config.yaml
n_layer: 11
d_model: 160
normalize_top_k: true
routed_scale: 1.0
lr_router: 0.000434
vocab_size: 14624
attn_scale: 0.177
tie_embeddings: true
extras: ["capped logits"]
init: "normal"
init_std_qkv: 0.0442
init_std_o: 0.0549
train_tokens: 551600000
Below are experts of layer 8 (counted from 0) of a mixture-of-experts language model. Rows are named router (the router's row for the expert), down (a neuron's output weights, with its number) and show model dimensions 80-159. Each number is 128 + 24 x the weight over its row's rms, rounded and kept within 0 to 255.
Before each expert's rows: a language model's description of what the expert responds to. This comes from a sample of Wikipedia text that the model never trained on.

# expert 6
Description: Prepositions and dates. Words after in, during, after or won in sports season narratives, mostly "the" before years or rounds, and commas in dates.
router [113 129 178 128 101 112 143 103 123 122 160 186 122 120 112 145 160 131 163 139  91 143 178 144 117 158 152  90 141 105 154 126 146 135 129 141 172 105 158 133 114 127 150 147 148 110 172 147 134  79 141 112 127 131 165 115 104 139 122 132 175 138 101 158 106 142 146 129  99 133 124 178 169 143  85 109 119  81 127 162]
down0 [172 128 127 113 103 159 137 151 151 121 134 104 135 139 136 149 131 103 137 162 127  94 125 167 136 135 114 120 100 117  94 133 124 121 106 152 131 101 163 100 136 102 130 136 108  90 138 132 146 152 143 113 138 204 193 159 154 142 160 129 105 117 125 139 158 119 154 149 148 158 128 108 165 120 149 157 167 116 136  67]
down1 [166 118 104 156  98 130  93 137 167 111 146 152 127 158 134 138 119 138 163 100 140 125 169 108 153 137 160 121 137 152 132 139 118 105 121 128 107 114 114 129 169 125 123 122 119 119 146 117 128 142 164 195 121 123 116 105 125 144 122 107 137 123 126 104 128 173 134 119 119 141 128 122 130 117 143 118 128 140 148 137]
down2 [154 108 153  81 133  83 139 145 114 127 130 126 131 143 139 116 164 126 143 120 123 133 123 143 117 134 165 137 132 103 151 155 128 140 164 190 108 127 140 101 165 171 182 125 150 133 106 128 164  81 142 121 177  99 121 122 162 156 158 144 128 117 135 118  87 164 154 145 133  96 123 122 116 104 144 132  75 171  74 133]
down3 [137 172 113 105 118 104  88 124 121 151  63 138 141 126 117  85 129 133 111 144 131 143 128 134  72 107 131 168 150 129 149 112 112 134 163 107 145 145 136 123 150 137 129 194 124 145 127 100 113 125 144 160 126 157 102 137 129 106  93 132 145 106 137 128  90 119 102 105 123 175 136 122 126 177 123 171 151 117 172 150]
down4 [132 127 106  75  97 101 115 155  61 152 116 110 123 127 111 171 147 108 131 141 144  99 134 177 103 150 138 142 117 145 109  93 153 142 162  94 117 107 124 106 111 127 117 139 124 168 109  95 130 123 135  99 146  41 127 154 131 125 105 114 126 121 128 116 128 179 119  87 163 169 124 155 141 137 131 157 108 108 137 124]
down5 [151 139 119  87 185 170  98 143 143 118 105 118 147  89 158 143 162 108 130 111  78 103 116 123 196 113 112 126 119 113 144  96 161 113 149 156 109 121 128 101 117 159 105 157  80 105 138 132 168 121 151 122 123 101 126  98 147 129 131 168 165  98 148  87 106 138 126 154 161 151 136 149 128 131 125 156 144 147 134  89]
down6 [149  93 135  99 136 104 163 114 139 113 119 126 162 126 174 112 114 111 106 133 125 104 116 116 125 111  88 138 110 141 152 157 150 107 136  98 136 139 130 138 156 107 119 137 172 138 142 118 104 108 113 154 104 126 128 121 118 140 138  95 117 112 168 117 131 115 135 167  98 142 120  95 135 101 160 178 116 143 117 144]
down7 [119 168 145  92 100 121 142 125 115  96 135 127 131 138 137 167 183 128  86 148 132 128 162 111 125 101 126 183  92 119 108  94 117 118 114 136 103 132 154 155 152 152  90 136 105 130 137 159 143 107 122 128  93 133 128 107 133 113 144 148  91 153 159 132 137 118 122  77 125  83 154 158 144 158  95 182 109 138 154 112]
down8 [124 113 131 102 142 114 146 143 114 137 166  99 122 151 133 129 104 132 159 101 118 140 118  89 154 137 178 115  66 127 137 129 132 146  90  85 176 122 201 124 125 100 154 143  74 175 140 139 132 133 138 128 143 141 126 145 113 181 140 101 173 141 134 102  98 124 123 145 106 133 106 100 102 161 172 105 114 156 103 103]

# expert 54
Description: Institution name heads. Head nouns of organization and facility names, like Institute, Museum, Award, Department, University, Corporation, after modifiers such as National or Air.
router [110 122 130 152  94 129 131 141 151 118 105  86 109 155 128 119 154 151  94 137 158 166 131 133 168 169  85 160 138 135 120 118 118  86 147 151 136 151 124 114 105 118 161 134  89 137 136 129 135 133 128 141 109 105 132 103 166 172 126 137 121 159 118 150 137 121 101 114 164  95 146  95 162 106 100 143 146 136  98 153]
down0 [140 165 121 152 103  41  82 117 134 108 130 187 128 141  99 129 117  96 145 100 110 143 122 135 113 103 126 139 121 118  92 144 181 118 160 139  96 157 151 100 108 112 108 135 112 154 116 161 130 157 128  94 124 122 140 129  94 117 104 147 140 103 115 101 139 154 100 129 106 154 143 168 141 129  99 153 107 137 153 108]
down1 [106 123 102 168 100 125 157 121 154 134 121 136 133 152 103 149 157 108 141 130 111 106 130 180  93  87 115 163 121 152 156 135 107 134 110 133 115 166 102  76 132 138 124 124 130  87 128 133 160 106 129 138 111 136 150 141 117  97 114 146 139 146 132 111  99 182 153 117 168 128 139 118 140 118 131 122 106  92  90 151]
down2 [164 123 154  87  99 121  81 164  85 140 145 156 126 138 179 135 126 157 141 140 197 102 106 163 126 132 134  99 104 114 125 138 164 152  93 111 152  89  88 141 111 127 126 172 122 140 145 129 129 167 137 148 116 150 105 120 128 121 127 144 158 190 148 140 115 107 124 128 154 121 163 149 120  90 133 144  95 115 115 150]
down3 [159 143 119 134 124  84 112 104 146 141 100 123 128 165 124  93 108 146 104 143  98 138 101 134 147 100 107 121 113  91 149 131 176 158 128  82 134  75 157 145 160 115 110 117 111 112 160 113 117 203 126  99 154 150 147 134  89 145 118 132  65 121  67 117 110 147 139 133 149 114 153 129 125 137 119 137 127 128 128 155]
down4 [134  96  90 145 112 174 112 175 117 141 117  96 146 129 161 138 132 138 141 160 114 126 131  80 178  92 136 121  85 160  93 134 113 156  82 127 106  88  89 196 135 118  93 148 134 132 130 103 109 132 134 147 142 135 150 138 129  99 144 120 144 122 205 145  92 127 117 114 138  90 141 109 122 151 142 103 140 111 135 160]
down5 [174 103 148 140 151 130 130 163 143  91 140 135 143 129 107 126 113  85 117 153 105  91 130 141 150 102  92 137 111 136 145 135 123 138  90 124 119 162 122 126 143 108 151 118  98 149 142  87 121 151 143 121 116 156 150 158 138 150 146  87  97 105 128 122 171 133 106 163 138 102 107 150 124 140 133  92 118 150 119 134]
down6 [107 137 150 169 157 108 153 126 136 153 108 161 154 156 111 158 118 140 107 109 109 128 123  83 119 149 129 148 130 114 143 114 132 192 125 118 139 113 116 120 142  94 132 123 103 138  81 127 151 117 128 109  78 135 133 147 117 124 145 110 144 171 176 149 133 142 151 127  87 138  86 116 113  80 102 116  95 169 113 148]
down7 [113 156  90 102  83  95 142 108 126 100 119 161 142  78 117 143 161 118 145 135 120 107 145 157 147 153 140 106 120 107 152 151 115 152  97 128  99  70 163 116 133 121 133 134 143 109  94 122 128 165 102 140 177 107 140 109 130 179  60 147 114 129 174 112 100  98 117  98 134 116 114 173 165 146 144 175 155 142 134 123]
down8 [117 119 118 126 129  87 125 120 120  99 172 137 122  95 135 148 132 114 120 117 104 170  64 143 132 117 111 139 148 123 104 125 185 111 165 255 112 113 104 140 146 121 125 139 120 180 140 112 131 148 113 144 111 142 151 119 126 117 170 156 145 156 147 135 139 145 153 137 124 116 148 148 140 138  97 121 122 107 155 104]

# expert 55
Description: List and table line breaks. Line breaks ending list items and table rows, plus colons in track times and degree or minute marks in coordinates, like 3:38.
router [138 117 135 162 157 121 103 121 128 141 159 138 135  81 106 146  91 115 138 126 101 127 137 126 127 135 130 150  85 152 124 153 157  78 102 145 114 107 108 114  81 147 136 164 151 164 123 145 113  69  99 136 127 130 135 145 125 141 147 133 100 164 149 120 112  84 152 111 110 107  78 131 135  88 119 156 110 158 142 126]
down0 [ 94 168 132  78 123 160 118 154 127 106 142 194 137 116 182 115 118 162 137 115 113 109 183 151 113 139 173  93 126 104 133 129 149 139 143  80 120 117 153 155 110  96 125 143 125 130 109 144 134 160 135 123 132 115 111 118 168 124 168 101 119 136 159 165 124 148 162 159  93 155 169 167 112 131 108 139  97 158 134 123]
down1 [132 102 120 127 129 101 130 130 111 117 109 135 151 133 136  94 136 126 164 106 113  90 146  73 116 115 158 131 142 151 148  93 116 170 139 105 102 161 191 105  97 110 106 117 174 122 124 129  99 111 149 115 101 132 129 102 131 152 150 159 135 139 123 167 152  85 117 157 148 111 135 121 153 118 118 120 102 149 109 156]
down2 [120 146 144 116 108 127  96 111 134 111 142 161 135 123 108 129 113 104 140 133 153 104 131 113 127 159 181 154 125 153 127 130 132 149 124  80 154  96  97 113 136 151 131 137 141 137 102 149 129  84 136 191 167 110 119 105 146 109 128 144 137  88 122 106 144 133  90 147 115 102 121 135 112 129 114 113 157 143 115 178]
down3 [118 128  66 148 117 112 114  82 124  96 119 150 144 102 150 130  98 153 115 116 148 173 151 120 124 152 115  87 160 140 139 162  91 157 147 164 122 141  84 194 128 139 157 141 148 136 129 121 112 115 132 152 121 150 164 115 161 124  89 122 111 115 103 168 153 136 157  74 131  99  97 136 125 113 141 139 122 102 113 120]
down4 [132 165 151 129 145 123 121  73 117 145 116 129 165 100 133 100 109 170 112 162 148 140 150  97 147 145 141 122 172 141 109 109 112 132 129 166 129 116 129 132 136 137 157 113  87 138 109 113 151 123 110 131 135 147 111 141 134 142 121 152 113 107 162 143 148 130 110 138 128 108 128 147 125 149 146 107 100 192 117 105]
down5 [132 134 108 106 119 142 111 135 136 119 150 125 107 177 101 147 132 176 118 147 129 153 135 109 124  97 123 139 107 158 173 208 123 124 142 109 119 134 101 115 137 112 125 157 144 126 146 147 112  88 138 128 153 109 147 146 146 125 137  96 125 112 112 184 104 140 122  90 136 104 139 119 115  94 129  78 151 108  99  98]
down6 [113 107 147 165 118 127 132 129 111 155 168 158  77 112  90  90 159 129 125 158  82 157 139 133 109 139 139 110 124 120 136  97 157 139 126 153 111 130 147 147 102 123 108 110 134 149 131 134 133 130 122 109 113 132 150 101 126 125 174 123 116  93 132 128 121 162 147  97 139 107 153 145  79 145  97 114 118 162 107 116]
down7 [130 147 123 152 144 103  99 143 146 146 143 126 136 145  78  75 114 109 106 100 181  90 114 164 148 180 149 168 182 109 158 133 120 103 123 125 124 133 103 109 107 141 121  94 111 130 121 152 126 163 145 149  94 135 125 154 135 118 119  84 162 124 141 174 109 139 129 147 124 117 121 142 156 105 125 105 130 129 142 132]
down8 [124 147 112 113  90 110 115 128 112 140 119 154  90 120 146 157 145 121 128 133  91 133 122 131 117  69  99 134 143 126 154 118  99 146 105 134  89 123 112 107 186 118 124 111 135 202 158 163  89 126 135  81 138  71 102 108 119 113 124 137 135 139 153 133 113 161 141 126 150 179 165 136 155  66 172 158 120 149 129  83]

# expert 1
Description: Temporal clause openers. Commas after opening time phrases in biographies and histories, plus temporal conjunctions like after, until, before, when, Upon (e.g. "In 1986, he").
router [130 121  99  92  96 123 130  91 117 129 150 105 163 143 107 133 143 120 167 142 104  79 133 101 160 133  93 126 153 156 130 121 147 146 152 111 143 110 118 140 111 157 169 117 116 137 145  97 138 110 153  90  87 115 135 137 105 115  85 151 123 129 111 107 120 103 132  95  85 174 151 126 152 140 136  94 140 138 157 137]
down0 [152 145 153  97 140 128 170  58 125 182 128  71 148  88  93 150 130 108 167 127 123 127 111 160 114 112 100 128 162 149 126 109 168 160 118 162 134 164 123 125 156 130 122 146 156 109 125 125 120 125 125 124  94 150 109 134 111 150 129  99  92 116 153 118 141  92 141 114 134 155 119 117 149 162  87  86 115 110 107 144]
down1 [159 129 150 118 119 115 175 125 114 126 137 110 115 165 147 155 150 123 140 139 135 118 160 139 107 133 121 136 153  99 152 162 104 114 155 146 144 145  75 129 103 105 157 112 103 110 130  93 102 124 133 162 171 136 119 133 115 116 113 152 109 167  89 119 129 168 146  66 102 136 168 148 159 132 124 145 135 138  92 147]
down2 [147 103 131 166 126  82 137 138 120  89 168 143  96 134 134 157 170  81 147 155 179 119 128 143 123 131 152  98 122 120 129 110 103 144 106 160 134 101 144 127 121 101 140 183 163 144 174 103 139 130 134 142 163 163 151 121 121 177 101 197 153 156 157 126  92 124  97 131 119 126 125  86  98 156 118 157  70  94 123 112]
down3 [149 150  78 183 138 141 166 111 102 112 184 122 114 116 139  98 173 148 106 152 135 137 145 149 103  71 147  92 137 118 121 136 153 142 139 171 146 133 165 151 105 130 114 165  66 136 142 112 113 139 132 134 145 105 114 125 159 140 146 139 104 120 131 117 163 163 120 159  75 113 111  98 165 169 127 160  90 161 105 144]
down4 [148 130 158  65 157 127 142  79 153 135  85 125 102 122 122 115  47 107 135 155 164 149 166 131 164 133 152 124 109 114 145 145 130 139 106 122 144 103 109 150 125 154 139 129 110 146 120 108 142 144 142 114 157 124 104 126 126 149 172  93 113 140 108 137 118 150 120 119 118  61  92 137 148 179 129  93 162 156 140 113]
down5 [127 148 162 154 127 120 141  94  79 136 115 171 120 169 125 125 127 171 122 129 138 131 107 148 151 107 120 146 128 149 114  78 110 122 182 170 131 142  88 119 160 119 104 135 151 185 150 173 137 102 166 126 133 135 118 112 107 117 136 111 149 129 156 138 107 140 124 127 139 124  92 163 144 114 118 121 139 140  95 159]
down6 [162 107 136 123 168 152 168 133 131 138 171  99 114 142 117 152 165 132 159 135 124 124 125 157 155 131 168 141 106 118 136 123  99 133 119 115 114 133  75 124 135 134 133 113 156 143 116 122 124  99  98 190 105 189 157 129  96 121 122 135  94 112 134 113 149 102 130 116 160 147 110 111 102 117 151 115 115  90 165 111]
down7 [151 116 159 139 172 152  84 127 141 121 120 144 134 151 141 162 141 145  83  90  98 161 133 156 113 133 117 169 118 145 109 126 136 150 135  45 126 118 135 138 122 119 103 136 106 113 121  66 121 129 145 144 123 153 148 163  89 112  96  86 152 138 149 150 128 139 138 157 127 122 170  90 111 116 120 112 106 125 130 138]
down8 [118 122  99 167  78 109 125 140 135 116 106  90 118 128 133 127 105 129 148 133 122 137 133 124 201  93 101  84 124 161  85 156 144 162 153 110 101 104 104 137 149 121 139 171 111 132 144  94 140 173  93 154 140 138 140 104 106 139  67 180 101 107 130 108 125 116 100  93 173 116 130 153 133 104 130  94 135 110 125 144]

# expert 24
Description: Line and sentence breaks. Line breaks after headings or table rows, and sentence-ending periods, quote-periods and commas before the next clause.
router [121 122 100 143 157 162 136 138 141 140 133 125 132 136 129 161 154 171  80 130 105 121 114 108 134  77 113 126 170 140 115 122 155 129 143 151 114 142 154 130 135 150 147 147 129 154 128 111  87 123 109  90 122 149  86 148  87 110 108 155 144 145 106 116 169 142 156 125 149 169 133 125 129  94 117 113 137  87 111 130]
down0 [172 145 107 125 130 151 147 166 105 111 118  95 126 134 106 160 175 127 123 106 111 106 117 192 126 128 141 130 144 116 110  83 148 146 175 102 140  82 144 151  92 117 134 118 144 160 150 122 146  96 157 173 118  91 134 102 141 111 167 139 111 160 157 146 137 123 136 130 159 146 109 152 136 157 137 134 132  98 124 115]
down1 [159 112  62 154 135 144 135 174 122 142 128 116  74 170 137 142 118 112 127 120  89 113 115 158 108 104 130 131 152 102 137 120 137 177  97  95 125 108 115 140 169 106 102 116 159 131 145 144 100  94 114 146  99 118 127 105  83 160 134 114  96 102 145 126 124 130 159  71 116 165 110 156  95 126 148 149 134 177 123  81]
down2 [148 126 127  99 119 153 135  91 120 167  98 153 145 153 127 105  41 144 103 147  98 136 148 132 114 181 157 151 130 101  99 135 146 160 103 200 185 131 136 104 116  97 118 151 136 110 106 103 125 149 161 110 120 124 153 141 112 149 128 115 138 105 126 127  81 122 153 180 112 143 143 115 105 121 113 164 147 141 117 132]
down3 [149 110 161  83 144 124 116 118 139 154 170 116 104 119 161 104  61 113 133 157 172 114 136 121 105  76  96 125 111  94 112 129 102 116  94 171 156 131 127  97 138 115 125 122 186 138 104 105 122 121 121  97 146 173 110 157 142 129 186 138 102 154 111 145  79 110 135  98 101 148  73 113 130 137  88 101 181 133 118 102]
down4 [ 93 155 105 102 113 164 109 112 128 143 155  96 148 104 145 146 142  76 138 105 181 164  87 127  98 143  71 130 150 126 146 119 175 130 110 154 112 105 135 119 103 179 131 136 185 155 159 113 111 125 131 150 172 110 114 111 118 108 123 128 123 152 130  97 145 132 164 138 111 105 152 100 107 115 120 120 165 152 140 132]
down5 [135 128 135  97 169 180 122 122 116 106 114 137 144 159 137  63 148 111 156 131  91 147 143 119 120  81 109 133  78  77  94 156 113 144  96 118 122 141 123 136 106 165 118 137 144 145 154  94 148 160 109 107 146 170 124  85 122  97 111 146 119 112 140 129 135 148 132 135 140 141 161 143 145 137 136 143 134 141 101 150]
down6 [142 124 175  83 137 164 143  63 137 142 138 118 123 157 135 132 107 155 174 135 140 135  99 118 115 138 120 178 121 140 107 127 150 151 121  99 128 137 137 148 109  99 112  90 104 125  93 119 110 106 136 162 126 127 131 151 142 116  86 168  92 140 172 126 139 102 160 153 144 148 113 104 178 149 129  76 149 107 101 136]
down7 [120 147 140 158 127 159  63  97 145 119 145 137 113 152 145 136 126 115 151  72 102 109 108 141  99 118 127 112 123 120 154 184 119 143 113 155 122 108 129 146 106 120  96 108 152 173 131 137 116 111 133 127 135 140 164 118 157 102  96 172 141 158  98 104 159 142 113 146  74  92 132 109 118 115 106 112 164 137 115 131]
down8 [107 144 142 150 171 153 126 124 109 147 113 144 129 115 120 132 124 163 150 123 169  77 107 156 139 103 100 104 157 110 170 112 105 102 146 109 142 174 130 183 146 118 103 110 115 111 145 103 158 122 102 146 146 131 135 176 189 129 189 116 133 128 101 134 171 131 111 157 133 180 175  93 105 126  90 110 119 137 125 150]

# expert 51
Description: Sports competition names. Words in names of sports competitions, leagues and teams, such as World Cup, Championship, Premier League, Football, Olympic, U18.
router [151 108 119 137 103 142 112 152 112 143 122  99 110 133 136 121 154 138 126 167 122 183 148 156 111 187 155 131 124 129 115 108 118 139 146 144  92  98 130 147 143 119 113 129 151 135 139 126 162 127 169 135 112 124 126 119  91 100 137 138 140 131  59 131 134 156 138 156 133 102 104 161 152 122 116 120 194  88 102 157]
down0 [125 136 157 145 154  99 146 160 150 135 112 155 117 124 126 107 143 111 115 135 156 169  88 155 109 143 152 122 152  97 134 112 113 119 154 151 113 126 160 118 142 111 157 113 127  89 137 115 148 134 105 103 123 129 111 122 185 120  96 160 120 153  68 126 124 161 122 155 158 132 173  78 149 127 178 161 130 129 159 120]
down1 [129 120 120 108 168 129  97 144 126 159 135 144 137 129 113 129  89 132 148 122 153 140 145  95  99 141 124 198 113 114  88 186 155 117 140 110 125 170  97 142  98 130 143 150 125 116 143  83 124 133 154 100 148 127 145 100 102 158  84 141 131 138 171 141 160 131 128 115 127 136 120 178 108 123 151 128 148 124 132 198]
down2 [171 136 133 159 110 149 143 152 150 126 138 123 136 154 126 124 162 136 142 121 136 134 104  86 110 166 116  87 178  99 156 158  73 161  96 101 150 143 132  80 158 175 123 136  93 141 146 107  99 103 115 117 118 151 124 132 134  98 154 145  83 155 145 131 141 118 147 115 105 147 118 111 163 132 146 117 171 126 137  91]
down3 [154 146 122 140  88 145 148 113 138  91 133  91 103 124 135 135 111 150 139 127  90 116 135 115 146 113  88 127 125 152 127 163 156  96 124 155  99 126 102 165 130 179 106 140 137 148 133 115 120 156 135 134 123 131 122 122 141 129 128 141 122 134 106 115 125 113 132  93 172 137 144 138 128 201  79 133 161 126 171 119]
down4 [142  96  94 142 104 136 148 133 129 110 127 141 131 151  95 103 141  99 160 134 158 146 166 136 155 109 145 132 122 156 140 113  94 102  69 111 147 138 127 135 161 113 149 129 160 129 137 144 121 139 135 141 130 156 159 177 143  97 123 106 111 110 178 137 149  96 148 128 107 146 106  91 126 140 106 120 103 141 127 145]
down5 [139 161  98 111 135 174 117 160 110 150 116 104 148  95 135 109 128  98  81 126 145 143 134  88 158 133 135 111 145 118  96 106 121 146 135 157  98 135 153 115 117 110 101 137 154 129 110 127  92 149 132 149  92 152 163 117 160 120 164 117 154  83 108 154 135 139 136 156 146 107 111 127 180 117 139 124 163 120 109 144]
down6 [ 98  94 125 159 125 111 106  86 128 133 104 155 151 132 147 146 142 111 180 131 125  99 126 176 137 102 140 123  76 136 113 132  99 126 153 124 129 149  86 136 118  96 151  96 103 127 152 151 179 153  84 128 133  82 134 128 121 119 117  75 167 118 141 136 113 116 147  83 126 165 167 143  90 132 147 156 152 139 123 120]
down7 [124 137 128 142 104 138 185 110 137 112 147 129 133 116 148 109 112 112 111 129 157  53 134 146 169 115 125 155 148 159 146 164 121 133 103 178 121 128 153 120 126 109 133  93 131 150 141 112 118 136 100 146 168 140 161 173 165 135 139  89 173 124 120 156 152 132 120 139 148 126  90  86 136 112 124 140 137 137 165 148]
down8 [113  80 144 108  87 149 100 132 147 126 114 143 166  80  88 111 132 131 149 131 145 162  98 143 147 151 140 128 111 120 131 129 126 160 125 135 156 200 134 131 113 172 125 143 142 131 124 151  97 109 141 122 151 102 102 166 121 114  93  97 108 163 138  91 165 114 118  93 134 102 119 103 130 151 141 108 114 117 123 134]

# expert 50
Description: Table cell separators. The pipe separator between cells in Wikipedia tables of stations, elections, comparisons and statistics, plus "toward", "/" and ";".
router [154 127 126 158 126 152 135 128 132 130 117 168 130 129 121 124 148 127 130 135 130 119 124 127 171 130 152 117 122 114 145 153 118 131 182 158  99 138 126 136 104  94 107 142 103 120 141  82  93 160 124 144 167  62 173 163 126 136 143 116 119 138 152 137 118  94 112  85 125 148 132 109 145 179 158 153 143  91  87  92]
down0 [119 127 119  83 104 102 141 112 139 141 109 111 143 118  91 125  98 108 108 160 108  96 147 153 140 119 173 176 132  83 118 105 152 138 132 135 179 103 116 119  89 133 133 123  89 151 130 135 134  76 112 107 122 118 176 120 100 146 109 120  75 102  97 128 183 128 126 103 160 108 131 153 124 124 113 117 101 159 113 123]
down1 [ 92 122 139 136 117 121 106 154 103  91 113 148 117 173 154 124 157  76 132 166 153 118  98 113 100 136 140 152 174 124 110 155 133 105 100 135 107 130 148 144 130 150 115 166 144 101 123 110 168 128  91 134 135 114 144 166  99 109 158 156 153 119 130 133 104 184 137 167 104 106 122 115 160 167 119 133 135 145 101 178]
down2 [142 165 150 165  79  87 150 138 140 177 104  90 138 142 141 128  96 149  95 135 115 140 145  95 116 171 129 143 125 149 115 133 125  81 153 119 154  88 137 149 162 106 169  97 124 150 150  96 104  82 150  92 119 104 169 118 163 128 138  88 124 130  94  71 121 148 144 139 100 120  89  93 167 138 130 155 132 113 151 130]
down3 [125 125 138 101 130  99 139 153 123 114 120 109 167 135 146  97 142 152 138 129 141  92 121 150 113 115 130 148 111 139 145 106 167 128 167  84 178 127 108 143 122 104 150 144 138 150 172 133 116  78 135 144 139 164  71 180 161 115  77 122 123 107 115 121 152 140 121 146 171 105  84 167 106 129 195  82 125 102 136 160]
down4 [ 84  65 162 181 135 148 127 123 187 101 137 157 145 112 101 149 109  74 127  93  94 140 114 133 156 141 126 114 112 129  94 111 127 119 116 130 120 159 154 115 139 160 122 135 145 116  76 161 129 160 109 134 111 114 145 146 110  91 150 122 160 142 109 160 154  73  99 133 130 134 145 127 134 122  95 146 141  97  92 134]
down5 [115 120 207 102 183 143 132 119 129 122 152 143 169 133 125 142 110 111 132 126 126 151 109 113  92 147 126 133 117 119 156 139 157 130 170  74 129 189 125 145 115  90 102  99 163 127 166 123 105 116 117 137  97 125  98 123 111 113 140 115 119 123 123 104  76  97 149 179 133 128 154 166 144 109 120 140 117 154 109 101]
down6 [104 129 128 136 137 138 143 159 147 110 135 142 125 150 128 135 110 129 127 123  70 122 100 110 101 130 167 106 144 125 129 147 108 131 120 130 131  82 162  91 155 135 128 138 145 124 153 114 112 172 111 171 170 156 122 123 125 111 157 101 109 143  51 154 131 116 122 133 132 127 107 151  66 160 110 133 179 140 127 190]
down7 [128 122  91 151 154 207 163 168 143 123  74 153 156 165 162 113 122 109 137  83 146 158 167 101 139 125 124 125 115  93 148 137 139 104 120 124 109 104 152 113 105 152 108 124 138 132 120 129 140 157 121 114 178 113 115 110 125 125 139 112 162  97 146 127 131 132 150 149 126 117 121 119 148  81 143 139  84 157 145 164]
down8 [ 97 147  89 106  88 147 113 165 114 159  76  96  74 144 130  93 131 104  99  92 119 137 155 160 129 155 101 149 194 164 119 136 126 121 108 165 109 102 174 106 133 178 130 150 137 136 134 152 136 165 145 129  80 111 155 111 140 103 133 118 125 124 128 169 111 146 108 139 126 127 161 121 166 159 105  94 144 142 140 144]

# expert 21
Description: Measurement numbers and units. Numbers and unit words in infobox measurements and conversions, such as 49 ft, sq mi, mm, and ordinal endings nd, rd.
router [153 158 110  82  78 101  93 146 127 103  91 133 134 126 147 133 162 118 121 117 114 153 138 138 114 171 116 157 152 115 128 125 137 113 172 128 118 120 126  82 138 155 158 137 141 171 127 103 105  71 148 100 138 124 182 139 150 101 155 111 143 141 152 134  85 147  91 128 110  79  99 142 100 123  99 161 126 143 135 100]
down0 [ 98 114  80 141 120 115 126 147 148  83 122 121 146 145 127 131  97 148 122 159 130 134 131 144 150 136 160 119 135 159  76 106 110  89 159  68 152 185 133 154 116 154 119 118 114 104 144 127 117 113  94 132 133 121  97 119 110 144 103 136 164  83 101 133 111 110 112  85 148 140 146 154 132 128 189 132 131 133 190 115]
down1 [149 113 133 154 147 145 118  88 127 138 140 147 128 197 144 107 129 135 168 115 118 105 174 140 122 138 145 158 155 101 112 135 158 136 137 106 159 114 151 163 138 119  76 149 136 157 143 124 115  81 140 124 103 163 110 127 116 159 139 122 132 119  81 104 134 113 124 122 112 142 127 117 125 163 149 108 121 105 118 129]
down2 [116 169 172  95 118 134 121 158 148 132 139  92 140 111 155 134 104 138 162 112 146 120 118 100  95 149 149 102 142 144  98 126 145 128 126 124 160  84 160 162 120 133  95 156 108 113 154  96 120 135 129 137  97 105 158  99 129 117  83 166 158 121 149 129 170 145 143 145 141 110 146 149 117  90 148 121 168 119 106 139]
down3 [123 145 124 134 129 148 128 167 156 134 126 134 112 120 124 173 162 114 143 142 163 134 124  97 115 134 141 142 133 134 130 146 161 129  79 157 161 155 126  93 143 125 102 135 126 116 158 121  99 157 125 120 157 161 161 130 116 132 119 145 118 113 176 143 162 142 144  92  71 139 100 118 151 112 117  97 150 142 134 169]
down4 [109 119 117 111 178  91 118 130  80 127 144 132 171 112 105  69  99 124 164  99 135 113 109 128 124 169 100 163 105 125 130 128 122 128 157 123 133 124 147 163 114 147  73 155 143 150 100 111 149 118 146 110 172 109 162 165 151 113 127 139 140 112 112 136 114 140  94 117 150 176 123 153 128 151  88 162 175 148 158 107]
down5 [105  85 142 111  94 116 119 114 113 139 129 149 116 128 146 143  98 109 131 122 121 133 154 104 157 156 140 120 134  95 128 135 140 120  94 140 112 158 131 112 108 133 174  95 110 148 162 130 160 158 130 117 112  89 123 153 105 177 170 123 135 114  89 137 136 112 167 128 120 122 102 115 115 116 108  88 123 126  93 160]
down6 [181 141 159 116 131 107 125  94 148 129 110 153 143 117 127 139 160 132 109 158 128 150 112 127 167 148 100 100 137 133 129 111 124 127 115  72  99 121 102 156 138 129  99 115 160 104 167 120 132 104  66 132 202 154 124 130 130 118 164 131 142 127 125 129 126 140 123 232 132 152 104 104 131 118 154 143 104 169 127 140]
down7 [113 142 101 131 124  97 135 166 182 120 139 103 171 145 175 145  59 111 178  79 102 154 141 132 125 138  98 127 114 120 120 160 154 134 105  92 119 136 131  99 122 111  92 148 174 115 172 151 126 140 128 126 129 172 110 147 117 135 149 108 146 113 124 124 143 118  92 132 117  94 129 101 142 111 122 143 136 133 118 108]
down8 [122 133 134 151 110  99 104 107 129 144 128 106 145  86 137  88 113  93 143 169  97 120 155 119 128 155 127  94 128  94 116 171 143 155 134 103 126 101 101 131 137 142 139 119 154 141 174 102 182 128 137 132 107 144 160 139 101  87 126 118 104  93 130 119 148 161 123 133 109 158  79 100 111 107 163 136 126 132 129 152]